Experts of a small language model: width 640, 2 picks a token.
Below are experts of layer 4 (counted from 0) of a mixture-of-experts language model. Rows are named router (the router's row for the expert), gate (a neuron's input weights, with its number), up (a neuron's input weights, with its number), down (a neuron's output weights, with its number) and show model dimensions 192-255. Each number is 128 + 32 x the weight over its row's rms, rounded and kept within 0 to 255.
After each expert's rows: "raises" lists some tokens whose logits its average output raises strongly, later layers aside; "comes after" lists some tokens at least twice as common just before its tokens as in all text. This comes from a sample of Wikipedia text that the model never trained on. Tokens count by the router's weight.

# expert 25
router [107 118 214 150 100 169 125 117 146 121 179 142 181 124  94 158 139 168 103 120 148 110 142  69  63 126 103 122 183 137 156 150  69 123 178 197  73 121 102 148 118 143  94 116 147 107 129 119 103 161 118  44 154 164  62 112 108 142  91  67  93 137  93 130]
gate0 [137 106  83 136 155  74 115 139 147 126 115 126 104 151 115 121 136  84 142  54 130 178 108 123 110 139  80 104 173 117 167 124 106 166  96 135  69 145 156 154 122  40 196 151 137 144 114 111 106 105  84 126 127 121  87 190 110 157  98  62 140 184  92  61]
up0 [147  82 139 132 120  96 127  67 148 142 116 166 108  99 108 163 113 107  96 165 101 140  81 108 181  81 149 188  95  89  74 150 164 108 146 184 156 142 116 126  89 162  37 111  98 112 129 193 168 114 145 109 130 137 168 168 107 135  83 152 132 111 160 115]
down0 [104 100  87  98 137 103 136 119 128 104 103 153 149 147 111 193 133 139 142 130  88 165 114 104  95  68 120 114 111 145 105  64 132 102 159  82  98  93 121 135 124 166 111 118 144 133  92 134 116 157 156 179 153  94 110 173  72 113 163 156 173 158 119 160]
gate1 [112 161 141 160 123 106 135 101 145 177 167 170 175 169  70  72 165 185 129 168  88 122 138  80 103 172 176 113  63 140 157 121 119 193 168  92 164 127 126 131  93 104 111 112 132 166 156 152 136 196 110 177 131 145  94 170 112 134 151 126  86 140  99 149]
up1 [122  91 204 169 140 114  90 134 163 118 208 145 255 117  88 109 157 165 123 160 113 117 107  78  81 170 157 114 119 173 128 167 139 161 130 146 132 114  78  83  82 132 150  99 148 140 145 183 118 153 122  92  77 135  57 137 139 106 154 109  71 101 128 127]
down1 [114  81 108 142 109 133 121 106 164  96 153  92 123 199 174 107 154  89 147 191 161 115  95 119 195 108 121 159 149 120  82  77 172  74 172 112 100 181 100 146 107  79 138  94 176 125 158 129 152 195 109  70 157 135 109 158 126  96  75 154 108 157  92 152]
raises: " a", " an", " in"
comes after: ",", ".", " was", " he", " He", " is"

# expert 3
router [185 174 194 157 171 166 129 153 154 101 152 144  92 139 214 136  91  85 178 156 102 141 146 138 139 153 119 151 153  81  97 107 153 149 102 115 128 127 151 155 158  77 120 103  87  78 117 146 145 147 103  99 105 163 127 129 132 135 151 138 182 140  92 117]
gate0 [139 182  84  81 101 196 161  88  80 167 137 150 105  89 146 154 136 145  99  95 108 162  84 144 116  77 104 108 131  86  93 132 160 102 118 103 185  79  79 151  54 136 171 153 136 137 105 145  74 157 128 159 116  71 165 174 115  96  83 124 128 127 168  90]
up0 [174 135 101 131 102 180 138  68 124 141 108 170  47 105 170 123 174 133 123 126 118  51 104 162 172 132 108 117 131  99  73 212 125  51 135 138 219  79 133 142 106  83 137 162 129 176  78 145  84 159 160 131 109 129 138 163  58 111 135 134  97 142 148 140]
down0 [183  95 122 159  58 198  65 147 120 113 114 128 150 126 148 104 153 123 111 192 104 109  78 149 128 137 163 114  91 171 153 124 108 149 172 144 100 140 115 153 164 134  98 145  95 152  94 105 133 118 134 116  94 138  69 110 120 172 147 143 110 168 123  57]
gate1 [171 106 140 110 146 113 113  92  32  98 124 173 136 123 133 147 109  47 122 121 153  79 122 117  84 103 154 174 145 101  89 144 156 132 169 158 137  96 123  85 118 105 160 132  82 115 125 166 185 163 163 139 122 137 165 140 176 142 140 149 117 117 100 139]
up1 [ 93 135 155 153  14 160 107 146 122 121 134  70 112 151 118 102 117 118 147  79 140 157 121 117 115 126 156 152 111 159 122 178 114 132 123  57 176 160 129 122  93 105 153  67 109 159 168 117 129 125 166 113  60 103 128 121 165 115 132  97 146  77 131  94]
down1 [169 132 163  99 117 132  95 115  97  90 111 149  94 108 110 101 100 144 180 156 114 137  74 113 135 123 104 187 147 111 148 210 114 141 143 137  86 126 167 117 113 142 187 120 108 144 146 147  66 101 126 237 182 201 147  87  67 172 159  97  84 138 112 138]
raises: "S", "G", "H", "P", "D", "K"
comes after: "\n", " non", " Al", " co", " al", " Succeeded"

# expert 13
router [109 164  38  97 170 118 111 174 108 120 132 152 146 152 136  65 136 101 122 128 169  73 105 120 140 103 100 118 115 165  50 121 118  71 106  93 149 161  94 118 116 146 123 136 102 131  86  83 157 102 118 118  79 109  91 119 128 208 170 128 174 122 158 138]
gate0 [129 179 212 138 121 168 141 123 155 129 177 174 116 154 130  97 166 153  79 115  96 176 119  82 139 117 118 150 102 143 133 207  94 136 174 129  75  89 174  91 116 123 161 137  60 124  62 109 157 131 112 102 179 188 164 118 140 155  86 127  77 185 141 139]
up0 [130 162 141 166  98 134 119 130  87 126 111 190 160 145 134 119 191 136  65 103  99 171 116 109 164 165 134 120  82  85 125 125  94 125 165 104 139 150 133 132 115 142 136 133  99 132  73  82 103 140 145 127 119 152 133 151 126 167 155 137 171 160 120 120]
down0 [101 100 121 128  95 133 150 126 104 106 109 115  82  93 179  88 145  83 103  96 117 130 106 125 122 126 129 138 145 141  92  78  88 195  94  81  81 134 118 141 154 153  84 171 160  94 101 143 113 142 169 107  51 141 116 109 101 120 136 154 147 149 143 101]
gate1 [138 176 147 153  98 152 105 152 139  84 112 157 182 130 129 176 129 124  96 120 180 130 149 126 119 144 122 144 132 132  85 136 137 160 195 120 169 118 141 182 157 102  88 103 131 137 147 139  91 148 142  79 108 101  93 138  87 146  60 112 145 109 145 120]
up1 [126  99 181 107 147 110 138 197 135  37 175 141 158 140 168 117 128 113 115 120 154 105 161 106 175 147 166 158 119 111 164 112 109 124 169 152 119 143 139 150 138  97 120 138 138 103 116 121  93 160 103 105 114  88  58 147 177 131 178 165 130 117  93 138]
down1 [110  72 102 123 174 128 120 168 109 128 153  95 122 143 160 151 146 146 137 106 149  97 149  93 151 153 150 125 121  72 119  83 169 117 106 104 138 128  87 165 162 148 119 152  96 154  71 110 149 128  73  93 151 155 144 117 143 126 173 140 123 141 153 113]
raises: ",", ".", " in", " and", " (", "\n"
comes after: " the", " The", "s", " his", " a", " National"

# expert 34
router [157 143 177  92  91 143  87 148 162 144 138 103 160  84 119  72 104 170 112 172 104 115 146 102 144 109 146 100  95  54 103 121  98  62 178 144 133 107 123 105 153 149  91 100  56 116  76 185 129 109 154  97  87 174 137 147 100 142 128 163 147  84  98 142]
gate0 [ 96 133 139  75 171 123 150 130 134 143  99 181 137 217 130 165  97 142  99 130  98 110  99 125 164 159 137 142 116 157  90 162 121  88 133 119  78 136 129 160 170 126 151 156  96 180 104 133 136 131 141 141 115 192 112  91 111 165  58 133  88 131 115 118]
up0 [122 121 114  36 127 119 114 126 191 134 130 161 108 173 131 126 130  88  64 130 138  98 161 187 141 133 142 135 140  96  96 163 173  90 117  60 133 130 155 129 108 140 122  90 111 142 155 102 150 184 144 110 137 164 153 117 101 155 108 150  78 155 102  89]
down0 [114 111 138 117 121  81 101 107 152 129 142 129  72 105 131 153 159 158  99  77 131 151  84 127  74 177 130 121 160  86  88 152 147 164 108 170 154 174  84 131 140 130  79 158 208 136 121 165  92 122 135 136 148 122  63 129 171 124 152 176 134 136  73 130]
gate1 [137 151 148 144 141 129 110 158  92 162 138 153 111 108  98  96 175 129  21 130 113 152 147 160 122 120 124 133 159 113 105  93 179 160  85 116 144  70 122  56 116 180  68 128  97 194  84 120  93 107 122 199 180 133 160 143 127  90 118  79 128 143 167 146]
up1 [114 120 129 116 105 134 128 167 186  71 137 146 126 124 135 114  96 106  96 108 144 150 161  72 135 126 134 169 131 130 106 132  82 146  98 126 143  63 143 223 137 110 126 153 132 133 111  96 122  61 104 141  68 110 145 127 164 129 103 140 129 107 127 140]
down1 [115 157 167 144 163  64 146  98 185 140 137  55 137  73 129 151 141 116 135 134 181 150  88 141 130 119  77 173 123 158 175 125 193 126 140  91 189 118  80 132  81 114 125 144  94 173 160 147  73 118 115 153  88 114 110 174 143 163 107 171 118 144  79  90]
raises: "1", "2", "3", "6", "9", "8"
comes after: " |", "|", ":", ";", " in", ","

# expert 12
router [ 99  87 107 149 187 213 113 175 124 111 132 160 160 147 122 120 124 103 144 107  43  66 142 133 151 110 151 110 145  61  95 144  93 156 125 176  82 145 119 173 128  96 147  45 128 101 153 135 161  50 181 120 127 114 114 141 115 131 114 108 185 155 141 118]
gate0 [113 141 115  90 136 167 197 199 125 180 131 127 167  93  75 115 144 156 133  84 165 147 160  99  98 166 109 125 111  81  85 196 102 130 171 133 121 165  97 158 137 117 103 131 144 177 153 158 141  89 124 113 120 166  87 145  84 214 134  52 160 108 130 142]
up0 [164 161 173 157 120 121 104 142 107  82 131 162 119 154 126 127 175 103  95 166 141 166 137 140 155 133 167 124 118 139 184  99  94 146 125 141 114 125 152  86 137 153 192  87 152  95  74  92 151 103 136 117 150  85 138 144 154  49 129 183 127 120 116 154]
down0 [ 41 156  86 131 154  99 146 145  98 129 139 146 189 119 133 121 134 127 101 150 158 129  71  90  91 117 152 134 144 143  97 160 112  74 138 103 175 148 138 123 155 151 117 129 147 124  87  56 116 132 152 148 135 107 149  61 136 154  84 157 133 146 140 151]
gate1 [158  98 133 161 120 128  65  96 129 131 124 139 143 114  87  56 162 195 110 138  78 129  46 128 155 201 110 124 115 110 146 145  86 119 163 178 148 126 162 155 148 153  97 101 148 163 103 120  90  94  94 145 129 123 113 152 135 102 154  89 161 151 150 170]
up1 [102 158 138 153 136 120 134 151 133 135 142 127  87 143 125 154 104 126 126 166 149  69  77  64 107 177  99 126 104 138 132 177 124 166  99 163 138  93 105 116 122 175 166 121  79 153 146 173  97  92 136 159 131 160 165  83 102 111 116  98 132  80 123  62]
down1 [ 91 109 140 122  82 180 134 120  56 140 144 135 152 130 155 153  95 110  84 114  96 167  87  74 114  98 124  70 181 135 149 135 139 127 195  70 148 182 193 149 100 111 111 145 187 131  52 149 101 128 197 111 119 122 102 153 102 182 103  99 185 178  91 116]
raises: "right", "s", "in", "par", "P", "with"
comes after: "0", "4", "6", "5", "8", "3"

# expert 9
router [141  91 100 114 118  69 160 119 140 104 167 142 164 138 116 140 104 125  82  61 140 130  93 116 131 185 164  89  97  93 118 118 109 141 119 113 133  95 143 136 164 118  90 167  87 145 180 156 161 102 165 139  88 189 114 168 134 158 120 138 116 173 100 130]
gate0 [174 108 166 103 172  77 124 117 130 232 140 170 124  72  90 157  77 134 136  93 103  56 149 119 101 115 101 139 133 132 102 120 141 107  83 123 124 181  92  84 173  99 174 123  94 173 127 169 200 107 108  96 189 125 121 120 140 168 173 122 127  99 113 108]
up0 [101 171 132 144 163 130 119 135  78  70 135 122 119 166 121 103  64 156 144 140 124 124 186  96 136 133 145 105 130  90 108  82 166  92 175 120 110 137 153  67 130 144  72 117  94  54 177 143 107 145 174  46 144 129  71 169 181 117 144 152  71 196 108  98]
down0 [114 179 170 118 176 185  97 109 163 147 116 137 114 159 116 127 168 142 122 154  88 151 142 149 144 136 131 140 133 159 101  99 111 127 182 176  56 158  98 150 123 103 140 120  88  90  95 115 137 123 134 100 160  80 136 120 171 160 121 163  92 126 108 135]
gate1 [128  71 115 152  79 106 132 103 106 135 131 101  98 181 167  82 147 151 137  56  79  94 142 151 126 118  96 128 116 124 170 144 119 154 115  83 116 123  96  78  55 107 121  71 123 161 174 112 151   0 147 156 142 174 124 164 146 152 124 174 184 128 142 110]
up1 [127  88 101 175 111  96 142 145  96 171 136 102  97 172 117  82 107 150 142  83  87  90 143 210 178 147 165 185 107 118  71 177 105 159 122 130 148 156 148 143 125 132  79  94 146  89 198  88 165 103 144 115 122 146 107 138 169 131 125 116 150 166 136  93]
down1 [192 101 182 136 138 132 138 144 109  97 169 133 174 121 166 218 170 141 167 106 103 100 126 131  93 159 210 126 174 102 166  96 130 138 121 138 106 100 124 128 124 124 157  63 134 153 127 115 114 109  91  74  97  89 128  65 188 103 103 125 130 128 115 106]
raises: ",", ".", "-", " and", " to", " |"
comes after: "2", "1", "3", "0", "8", "5"

# expert 27
router [135 136 135 100 208 139 179 129  86 156 127 100 145 158  84 157 127 129 173 108 164 107 107 133 131 127 116 170 122 106 108 188 149 118 150 150 108  91 102 160 125 188 151  91 130 150 128 100 108 122 136 124  97 122 139 156 106 108  77  75 150 126 137 123]
gate0 [109 113 144  75 175 112 119 148 122 124  81  98 181  75 162 185 138 183 137  85 110 153  99 159  90 162 103 171 127 132  57 128 106 121  89  84 189  89  98 134  85 102  91 179 152 102 164 116  95 151 177   0 105 154  85 123 118 141 102 106  81 154  82  91]
up0 [175  85  76 158 154 143 124 107 139 139 106 168  98 133 133  56 160 165 113  89 171 162 191 163 144 120 126 118 111 154 142 183 108 143  99 127 154 168  98 111 119  96 137  96  68 158 139 148 106  87 114 129 140 209 182  88 100 102  77 130 131 140 109  93]
down0 [177 164 192 190 170 127 118 149 158 158 120 101 166 159 115 132 176  80 119 180  94 157 104 165  93  66  84 103 156 123 106 168 178  93 148 193 113  92 152  34 160 142 124 140 135  84 162 139 108 116 149  37 136 107 111  84 140  55  76 112 148 100  67 155]
gate1 [153 142 100 105 149 153  92 139 135 132 124 168 124 139 134 109  93 137 106 153  93 208  96 144 127 131 125 101 117  84 178 163 149  90 158  88 128 121 125  91 134 120 149 144 134  94 109 134 146 105 153 124 127  90 147 115 165  99 144 191 166 101 141 115]
up1 [146 187 121 144 160 201 121 131 143 143 146 160 122 132 120  42 126 143 160 145 143 124 170 128 145 157 128 107 125 134 145 173 110 148 136 118 168 171 114 117 197 100 114 151  90 177 131 163 148 159 133 115 129 147 163 147  61 112  92 114 179 151  91 144]
down1 [157 142 122 143 125 144 137  80 112 109 108 165 140 142 133 197 108 141 164 130 114  83 144 152 162 141  80 126 111 119 118 134 148 108 116 103  74  83 111 144 145 135 148 146  77  97 176 139 141 110 138 166 173 144 142 134 146 191 105 143 114 115 160 128]
raises: "\n", "|", "-", "\")", " |", ")"
comes after: " |", ".", ")", "==", "===", " =="

# expert 36
router [ 84 124 159  93  79 111  93 130 118 122 123 135 127 160 122 151 113  76 139 123  87  82 123 109 166 105 210 171 158 138  79 129 167 138 205 126 106 160 178 140 122 146 116 103 155 108 138 105 118  68 113  86 124 136 161 132 145 112 186 161  85 149 112 148]
gate0 [135  78 128 126 148  67 133 128  86  59 159 128  90  91 120 144 127 138 118 122 162 137 140  96 107 144 134 108 151 162 154 119 106 152  89 116 112  68 161 119 142  70 115 109  88 129 140 126 135 140 184 149  97 151 117 136 125 160 147  74 110 127 161 120]
up0 [159  84 143 149 133  79 126 152 148  66 199 117 112 147 106 123 142 106 157 152  96 129 112 106 120 139 119 146 200 151 157 171  80 143  92 146  91  67  83 142 122 135  47  64 118 119  86 138 142 133 145 129  87 101  90 164  95 177 115 101 138 103 151 139]
down0 [147  85 133 143  96  96 136 101  83 108 147  89  80  87 167 145 133 155 135 150 154 156 102 113 167 133 101 146  85 135 255  87  73 154 110 177 163 212 175 137  95 182  81 136 123 158 111 102 176 160 200 134 127 128 113  88 130 125 168 147  95 141 110 138]
gate1 [175 107 128  74  81 136 142 112 145 128 159 125 155 101 171  59 161 137  92  88 133 182 177  94  99 133 106 162 122 113  85 120  97 118 132 121 152 161 168 123 124 100  72 101 201 197  38  93 118 128 117 143 151 136 159  86 164 114 128 126 117 155 118 210]
up1 [ 34 140  89  79 110 107 151 200 110 142 134 142 105 119 115 143 106 142 149 112 148 106  91 112 102 122 152 114 137 159 128 149 175  93 157 130  95  68  94 140 102  64  98 169  83 128 199 157 152 135 127 169 151 130 156 165 117 127 124 100 171 101 141 110]
down1 [ 90 132 115 135 158 161 121 108  99 132 130 101 137  96 221 111 111  88 130  99 128 159 100  82 157 117 172  78 132 152 193 130 106 192 138  92 149  95 120 119  74 110 109 109 120 116 150 170  99 214 160 142 153 135 108 144 104 176 164 153 139  95 161  91]
raises: "\n", " In", " On", " They", " He", " These"
comes after: ".", " U", "5", "3", "S", "4"

# expert 2
router [131 114 111 167  97 124 126 121 104 110 159 171 109 124 125 132 145 110 135  31 161 125  90 125 114  97 162  98 142 116 140  73 172 147  93 141 123 126 130 112 136 185 161 116 177 120  84  94 167  88  97 193 109 107 169 114 100 100 135 101 151 124 109 166]
gate0 [173 123 188 167 163 143 147 123 176 132  90 113 143 138 121 107  85 132 137 126 144 152 122 153 162 125 113 106 136 145 215 162 146 169 115 128 108 103  82  78  80 115 164 117 122 125 122  73 142  89 137 168 123  89 159 148 136 107 173 156 133 143 117  67]
up0 [ 81 132 153 127 138  71 148 109  67 155 127 111 181 133 127 170 114 104 160 206 148 148  66 117 130 128  88 112 166 154 124 152 120 119 115  76 155 149 110 152 114 111  69 119 124 115 141 127 117 139 134 130 125 202 142  97  93 125 140 101 124 102 156 168]
down0 [111 134  98 132 129  93 133  96 107 111  90 134 201 166 144 142 159 127 100  81 125 131 155 140 153 140 122 125 128 102 153 199 101  92 157 160 131 163 159 153 171 140 137 116 157 131 138 134 122 124 105  66 139 128 165 126 159 135  72 143 154 118 141 123]
gate1 [151 126 171  88 127 150 146 193  52 138 130  92 125 116 118  46  78 122 153 176 119 131 159 125  73  95 113 109 121 146 152 120 149 132  64 148 179 197  77 114  86  92 157 109 146 154 131 169  56 134 127 182 125 119 104 131 134 121 133 146 156 104 148  78]
up1 [150 144 111  51 130  66 121 130 164 179 170 141 160  77 141  95  51 134 103 128 118  57 123 101 137  98  97 128 198 121 147 142 182 108  90 100 180 100 144 151  81 166 135 121 122 180 163  99 129 123 144 128  97 118 164 170 122 115 122 178 159 146 125 180]
down1 [122 217 108 141 103  61 106 134 104  98 133  81 106 108 120 146  90 168 144  75 154  88 118 119 101 151 113  99 108 106 141 131 149 180 180 100 119 146  94 129 156  83 114 115 125 125 147 172 156 109 110 103 108 245 112 124  87 139 125 176 113 115 163 155]
raises: ",", " of", " (", " and", ".", ";"
comes after: " a", " an", " A", "A", " An", " two"

# expert 17
router [110 120 121 152 177 129 133 185 100 107 118 135 148 122 124 104 140 104 120  89 186 157 139  49 119 168  51 111 135  84 122 158  77  73 122 124 128  97 116 132 160 117  63 138 136 149 175 125 108 123 144 126  96 101 129 157  47 157  89  77 123  81 100 126]
gate0 [142 217 110  68 204 137 101 178 166  95 158 131 133 154 143 146 142 171 162 126 112 160 139 140 106 126  98 172 106  86 193 120 187 118 128 117 196 146 109  65 102 166 102  44  95 161 195 152 139  97  97 157 118 126 115 167 142 112  89 140 166 131 108 138]
up0 [104 127 177 111 173 144  71 108 118 151 139 136 188 105 125  93 150 117 109 137 153 190 141 116 140 118 130 157  87 127 146 130 126  86 108 125 107 132 120 125 113 135 104  71 108 113 130 146 112 204 172 106 151 114 116 123 156  95 137 117 176  86  84 135]
down0 [ 96  45  84  80 137  61 146 205 133 107 101 142 156  96 144  88  91 121 104 150 116 145 173 141 176  99 156 131  84 168 120 150 114  77 135 146 107 132 126 142 169 143 125 116 126 128 127 169 119 124  82  78 119 128 114 129 139 132 119  49 115 138 156  48]
gate1 [104 145 110 124  72  96 145 157 133  45  66 114  83 105 175 170 115 139 136 137 160  74 111  85 106 132 111 104 202 127 134 188 100 144 140 143 164 153 128  85 107 187 149 141 136  99 143 162 115  66 154 107  75 103 132 223 113 178  98  95 119  89 130 160]
up1 [122 109 184  65 129 127 144 148 131 111 111 166 121 138 143 156  95 198 122  68 183 214 183 137 112 132 137 100 133 170  84 112 116 148 102 118 156  91  91 122 149 182 165 117 119 138 194 142 129  99 115 121 172 112 142  96 193 115 154 137 147 118 151 119]
down1 [ 92 108 157  56  72 181 153 162 132 148 187  64 136 168 169 112 129 129 131 155  73 137 110  88 125 110  73 137 170 139 171 100 102 118  90 168 136 197 182 205 130 135 116 143 135  63 121 181 117 109 182 105 140 120 180 101 162 145 151 103 121 126 134 175]
raises: " of", " ", ",", ";", " at", "."
comes after: " in", " |", " of", " the", " at", ","

# expert 15
router [ 92 115 191 167 144  69 157  86 185 114 183 105  99 155 154 113  83  94 127  88 140 113 158  88 197 138 138 125 146 151 130 155 169 121 175 185 109  57 139 152 126 124 118 224 124 128 135 116 105 123  92 142 146 112  77 126 143 161 182 143  86 165  68 181]
gate0 [182  87 195  67 131 100  66 123 123 116  95 111 139 108 147 157 131 107  85 163 144 130 114 132 182 197 124 100  77 125 164 133  80 109  72  63 191 139  75 219  91 120 142 200  99 167 123 157  75  75 114  98 142 110 145 144 156  63 117 142 166 123 111  42]
up0 [101  83 171 161 122 119 184  95 128  95 171 120 110 130 149 130  92  81 147 125 108 140 104 112 107 128 110 159 150 158 144 151 147 142  98 114 151 154 188  84 134 149 152 144 139 109  80 126 125 115 116 108 143  67 118 181 137 120 149 117 160 155 135  73]
down0 [156 111 149 130 129 169 128 129 154 171 159 114 132 108  90 126 180 128 144 109 126  70  90 123 107  78 152 118 137 142 153 159 189 119 109 161 201  99 161 105  97 139 182  98 134 109 120  89 140 124 126 126 125  54  89 116 137 164 169 135 142 136 137  65]
gate1 [119 164 116  73 122 118 122  95 139  99 139 129 131 136 121  70 128  76 115 147 126 120 111 157 116 141 126 113 109 165 124 111 155 151 113 123 104 255 192 182 154 162 113 154  85 125 177  72 166 149 129  92 139 128 164 148 136 174  89 156 106 128 163  81]
up1 [165 103  85 158 109 139 179 158 106  57 115  80 155  96  83 138  86 109 134 136 163 152 119 147  69 157 100  92 118 116  96 154 150  85 121 129 100  27 107  79 123  47  68  68  94 152  82 101 132 101 177  73  63 110 156 158  67 112 119  78 150 145 120 131]
down1 [109 190 115 138 148 162 115 134 168 178 140  94 108 168 118 122 149 141 129  84  89 109 176 130 118 168 149 169  95  56 158  93 115 149 114 175  79 102 117 111 143 165  96  96  57 123 174  85  94  76 142  95 143 112 146 137 156  83  85 165 144 110  96 114]
raises: " ", "\n", " –", " (", " of", "-"
comes after: "'", "0", " ", "3", "2", "1"

# expert 1
router [ 85 114 185 156 113 137 137 129 145 107 163 134 145 119 160  72 117 109 117 186 154 119  93 115 101 132 145 184 154 174  98 103 119 135 113 105 130 142 151 117  94 188 155 153 156 187 132  82 126 162 153  64 148  88 139 107  62 134 157 108 183 145 152 156]
gate0 [ 81 139 174 136 137 164 137 132 138  85 115 218 177 133 106 142 165 127 108 177 149  85  76  97 116  55 127 156  96 137  96 154  57 111 122 135 105 158 166 149 154 146  63 119 152 115 167 153  92 140 110  76 109 147 114 130 149 140 157 121  96 161 144 142]
up0 [100  80 107  96 121 134 138 188 170 163 108 106  89 120  88 186  48 183 160 117 102 148 105 114 153 170 125 173 115 108 169 106 107 106 130 139 111 118 119 108 128 119 120 213 149  92  88  83 149 184 133 115  72  53 164 133  95 120 167 144 174 124 150 154]
down0 [116 163 105 160 130 117 120 109 168 111 109 114 162  86 119 146  86 119 125 188 162 187 126 190 138 149 170 108 135 147  89 132 160 103 139 145  51 103 159 131 151 169 108 101 121 102 104 120  80 151 204 137 138 140 164 152  79  48 148 125 148 135 160 100]
gate1 [167 155 198 134 132 159 153 162 134 163 144 132 173 133 109  77 139 191 125 130 147 104 106 141  66 140 129 132 144 146 108 163 169  78 155 122 140 116  84 113  77 105 131 138 126 193 116 185 169 113 125 123 116  80 132 163 115 145 132 136 137 131 104 124]
up1 [117  83 166 101 140 151  85 160 114 145 150 175 205  95 153 164 121 150  84 103 134 125 136 102 147  98  92 154 182 141  88 155 186  75 151 131 145 167 141 167 104 180 158 147 120 130 162 133 160  94 214  84 190  67 163 162  91 177  95  98 140 132 111 138]
down1 [105 120  57 147 161 146 117 194 135  96 154  82 103 143 164 153 122 163 153 128 165 193 127 111 124  84  91 132 124  77 152 108 129 160 191 103 145 128 155 110 163 165 123 124 188 183 126 165 101 101 109  55 128 137 141 179 181 100 184 115 154 144  65 149]
raises: " the", " a", " an", " in", " to"
comes after: " was", " to", "\n", " he", " and", " He"

# expert 10
router [111 114 152 108  89 140 152 153 112  94 131 127 157 150 145 165 114  92 145  79 115 182 103 105  94  94 174  92 167 192  92 156 128 139 147 147  99 125  93 149  88 147 148 122  95  94 118 109 157 163 177 145 100 153 114 132 126 160 134 145  92  21 163 112]
gate0 [122  90 129 156  65 155 132 119  87  82 161 113 137 123 170 121 143 125 126 120 139  24 186 152 156 122 135 150 144  43 127 141 114  92 151 121  85 138 113 153 119 143 141 123 148 117  90 117 116 128  98 112 134 178  95 152 121 165  99 185 157 138 118 144]
up0 [122 148 160 143 117 113 146 101 109 135 134 124 102 105 114  73 101 143 165 122 148 135 101 141 139  46 125  99 127 110 164 140 143 108  79 146  91 107 141 114 114 142 165 173 182 154 154 115 106 114 114 116 179 185 191 161 133 106 120 157 153 160 174 105]
down0 [168  96 144 163 122  93 197 120 157 174 153  96 104  60 123 203 102 113 185  76 147 136 116 150 136 131 190 137  66  91 117  76  78 156 124  90 149 104 145 144 127 104 130 189 144 151 160 123 117 100 121  93 169 179 152 157 136 134 141 131 129 170 131 136]
gate1 [157 185  86 113 184 142 147 136 140 127 137 166  77  85 134 165 121 124 175  42 131 172 111 161 104 133 117 118  99 115 146 128 121 131 145 156 204 159 141  71 133 143 182 142 125 201  42  71 104 127 123 132 162 153 139 121 133 143 129 120 132 130 107 101]
up1 [164 216 105 193 173 108 171 156 156  99  99 200 146 131 162  61 135 139 149  55 155 142  92 134 151  55 117 183 186 108 100 186 110  97 108 209 124 130 151  86  75 134 150 108  95 177 155  76  86 165 125 124  90 138 124 120  82 151 139  70 127 123 155 173]
down1 [ 70 164 106 175 123  94  87  81 138 163 126 128 107  55  99 125  94 128 137 145  82 181 160  98 143 134  96  93 113 129 150 148  90 159 111 148  97 105 121 137 115 107 112 141 151 144 103 104 101 195 141 148 104 149 119 162 170 192 144 102 120 119 141  87]
raises: "s", " and", "5", "\n", " of", "4"
comes after: " the", "0", "5", "-", "th", " first"

# expert 44
router [174 116 108 126  97  74  59 161  67 145 117 157 125 145 145 153 139 157 157 133  89  96 139 108 174 119 142 164  88 125 132  97 107 131 133 116  90 166 175 125 153 133 131 181 133  61 151 187 142 113 105 144 151 138 116 125 158  84 121 161 116 169  91  90]
gate0 [130 173 165 151 192 105 109 172 109  97 112 168 124 122 173 120 188 101 133 119  93 103 153 110 163  79 144  87 102 151 125 112 102  60 145 158 124 102 170  78 145  94 140  56 132 157 152  75 141  94  97 134 113 156 188  84 153 105 109 133  67  39 142  83]
up0 [102 113 142  98 149  98 156 140  87 118 167  57 178  87  91 161 189  93  88 125 119 131 144 114 137 123 114 114 100 107 116 166 152 149 166 111 144 170 134 150 110 151 183 175 105  94  90 172 135 154 118 142 161 119 174 152  92 112 171  48  85 166  97 103]
down0 [149  69 122 146 165 142 101 175  97 186  72 130  78  78 182 113 161  79 189 146 183 134 140 142 125 135  93 137 135 211 122 159  88 136  86 142 124 129 138 107 119 156 118 101 184 132  71 110  99 155 114 130 159 130 183 134 207 195 101 163 115 117 115 160]
gate1 [ 94 136 140 159  89 125 129 145 134 161 156 121  95 148 151 167 149 111 130 180 150 130 150 162  82 177 140  87 142 127 113 127 139 114 159 131 118 151 124 110 119  64 122 181 163 143 130 137 120 133  80 162 122 109 155 145 131 128 170 111 125 162  95 190]
up1 [ 92 174 130 136  98 155 109 112 113 171 114 107 110 137 100 149 187 161  75 114 153 110 104 157 148 123 118 118 117  64 105 178 135 160 149 170  53 143 130 119  96  56 158 170  59 177 136 117 148  65 208 105  98 103  93 156 104 178 154 128 117 140  80 101]
down1 [166 107 129 160  97 138 116 150 118 116 224 164  46 162 104 145 112 167 133 149 101 104 154  84  85 134 173 136 126 194 148  70 138 115 131 146 119 171  82 103 127 127  97 146 134 134 119 135 154  98  99 143 147 182 150 177 145 127 152  98 137 167 121 181]
raises: "0", "5", "3", "1", "8", "2"
comes after: " ", "1", ".", " (", "–", " $"